From a checkpoint of a small mixture-of-experts model trained on Wikipedia.
Size: 9 layers, width 256, vocabulary 8192, 23.6M parameters.
Experts: 8 experts in each of 8 layers, 352 SwiGLU neurons an expert, 1 pick a token, a softmax router.
Training: a variant of SOAP for the experts, 657M tokens, 5015 steps.
Below are experts of layer 6 (counted from 0) of a mixture-of-experts language model. Rows are named router (the router's row for the expert) and show model dimensions 0-255. Each number is 500 + 25 x the weight over its row's rms, rounded and kept within 0 to 999. Numbers have three digits each.
After each expert's rows: a language model's description of what the expert responds to. This comes from a sample of Wikipedia text that the model never trained on.

# expert 4
router:500504479492513486463592506468522518476554511473458530496501502494514509502492519483541517508476530509468503453483465507517494525500525460478540523483505504484465476515458502536504441483547478533495520552532504509480472486510479521502515472526529541477486491506488516491509503493480521537489496517493501502493482482477531534493480500485504473503529481503509472485489525476546514456545511535508511522516523503504521471485479500496470472505510495519534508502467523536487506494486529476507455529494514466471501497551501506515469488509479460496512489496463537499535494523492544498496532473498509488510513471513440459547542561488483539511486534515533522483530501543467500478477464513499491542458503498502477534451556490478471509526494543507479500536546517482473509475549482
Description: Word-final suffixes such as -ention, -ion, -ism, -ed, and common nouns or quantifiers after articles, such as such, part, district.

# expert 0
router:488490522490502503486472501516525526494488482507509504487479530452473491491459510463478488498499512498537531510509488513454540521494482509493528504519509542511515526528492502473476514459499482526524531534439517522540452529519537466450480531520484507494499491511489512475526502459468407505459512514517480486511519479523497444499476499490476518488528439524490456486534518537495507504474481480532468509523524485505474542542480478540519524475470530512546522472486446495472507513432491504491500542487550515498512472528514495465498513496551463479525526492517481532479513503469475501484509493453509485479512511502545489503495511477524492490498529511487483481511514469520494553514457489536524514530501506482491497497489503541479510493487483491521523497501419516494477454536494
Description: Space tokens before numbers in tables and infobox lists, plus year prefixes and month names, such as 201, 199, April.

# expert 7
router:475513532509493502542484521505440464505542512497493509511541469482499528499532466496519503455508512529473479477481517472521549484499502466483507493498475445522520478513485479465496537495484476524484500493475464489490530486495497515460539485512536460474512515507503492534479518514474493520539521467501477509443482510496474506478502478540489515493534520556456545523503483518505562502466492506495479472558497489475521477460469508506471520534548476465485455491508523489532527483477539482526487483484498507510480528500517525504486486502471517473469495522479494510512476555506459444492493524522505512492502472516493542478519487478492487579440495459467490549508449478537497468519519508491522475519493525520535494498473493477480514488484505480518495495491504512522502483458440
Description: Middle pieces of proper names and rare words, often place names, such as -on- (Ceremonial), -en- (Cayenne), -er- (Cameroon).

# expert 1
router:500503496482464452481470483469534489499498469505507471484447470485479444503505506482499472467498526464527547535497483538466491452521498522482475520500495529526466517483503496489513495513504481471479485487488457470489479496514477520487516527494483542497470483460476494502480516495501520481551524489501476506549480508520455549505518502526511507531479556475445523477499484474512471495467524505488514471508526527526497483518484530445490465526484534518489523558470478490477503511529448506489502471510505518496508503492543480499519580514514509523514498493553521525488494460520496543509490495489543520526524509535503476494454487535505486472534480510520481469505531514512493506495551496502537511468520546481470536495535517510475501470520510497434464482515497526549532525475523
Description: Sentence-final periods and capitalized single-letter word starts, mostly name initials in tables and lists, such as N(emanja), L(ianna), M.

# expert 5
router:521499480507496516497522499513487454529481506489519476481498505497532478509501535518504485508530445517480519461480509504480492462513506521540464444494515517497505502515495481522493512543519554529562483463511503510504501491487501474519493517459503471481553534489506529490499488471515492464503463522519553503460522538497490472506524493468472445468486479474520486512472493487475480474499507516534504491454495498513474474535540474483522516487486513520463517500507518478498512490547533521500479520494464551491520486466449479499509461498502538499522507508464470459523512547533555536484489532503555491491463536461498528509489472464523500457481556500467527489483472460463524493482520485531526473477507481472522493534482481492462528490517489515462518530453513526457510473470531
Description: Line breaks, section headings (==), table pipes, list dashes, parentheses, and infobox field labels, such as Other information, Production.

# expert 6
router:526513466528544519513492487517468512511465538503536481529538495453472546494483518517476471481523471497446439522520525460472455509518549489475477463503500439479519488462506480547507462518520506476517529512500548493515525542494499530536479484531470535469486511536478478528509513530513542486519529493486488507492536457493535527485461484496508498459470483486520461492478516504489514512512510484484484506489466520509500505491527519527467457489505463540502478509489511517498480534529495462534496497524483495490494499508497522523453492464479471510516456500540492516450498467511516507519513460504517526506426494505502487483508470548468454493504478504546499522508514519481503519456486506473504502535501466517491504494542545470462471494533486521547489492519530502513495460523492
Description: Table cell separators, digits, and second parts of place or team names, such as York, (Oak)land, (Long) Beach, (Hart)ford.

# expert 3
router:511498489492507478476550495541471503522491513505444546529508509532534460511541450554506501520474451483517499517496506507522473523448496487536500502498495539485515531474583522490501521479501515504498486494506462532491522507479540557506505521478506493554518490522482517472484493501478483472507465526513521497523506532519498476508487525528505545511449494480479515507465511528512522526502483480481505484474486496489500525471526486500515509461473481480500482509542520509525452503512481533508530472515456458491496533506510501512503522513554513514497540486516503477501537461464467454497479520530435497474515466472514518484531528499467470512550474506521530495443520561534496531488489470485468505501483495485518480525522491495548537554495511517522496509531506466512484537509492
Description: Prepositions, articles, commas, and conjunctions in biographical and historical prose, such as of, into, in, during, against, the.

# expert 2
router:490491511514505536529469511472573550472490480513518497500473528529500528485478496502479565536496540492513493523522472489513491514514479523516495518505506479490498498513488550479496516530454516457471502492538535490504496486506488451523478470504500476527475477474545468501525461515556522525446488485464496498512491489492554482524519522470542514517513518512555521516536489469473453522539513508488531544495481484479510521510497500527535526504507509467501503449512495501511509497474499512462533487492521480550490495464479494493533470501473492499450487501489500496504503472480500492509494493472490481502512523496498492512531513522536534498509485510498469505495493465482494472545513537512451493508502507536487487483437481528582457500470493486536517482457520459425487547506518
Description: Lowercase first pieces of words split into several tokens, such as b, sh, st, dis, and Mac-qu(arie).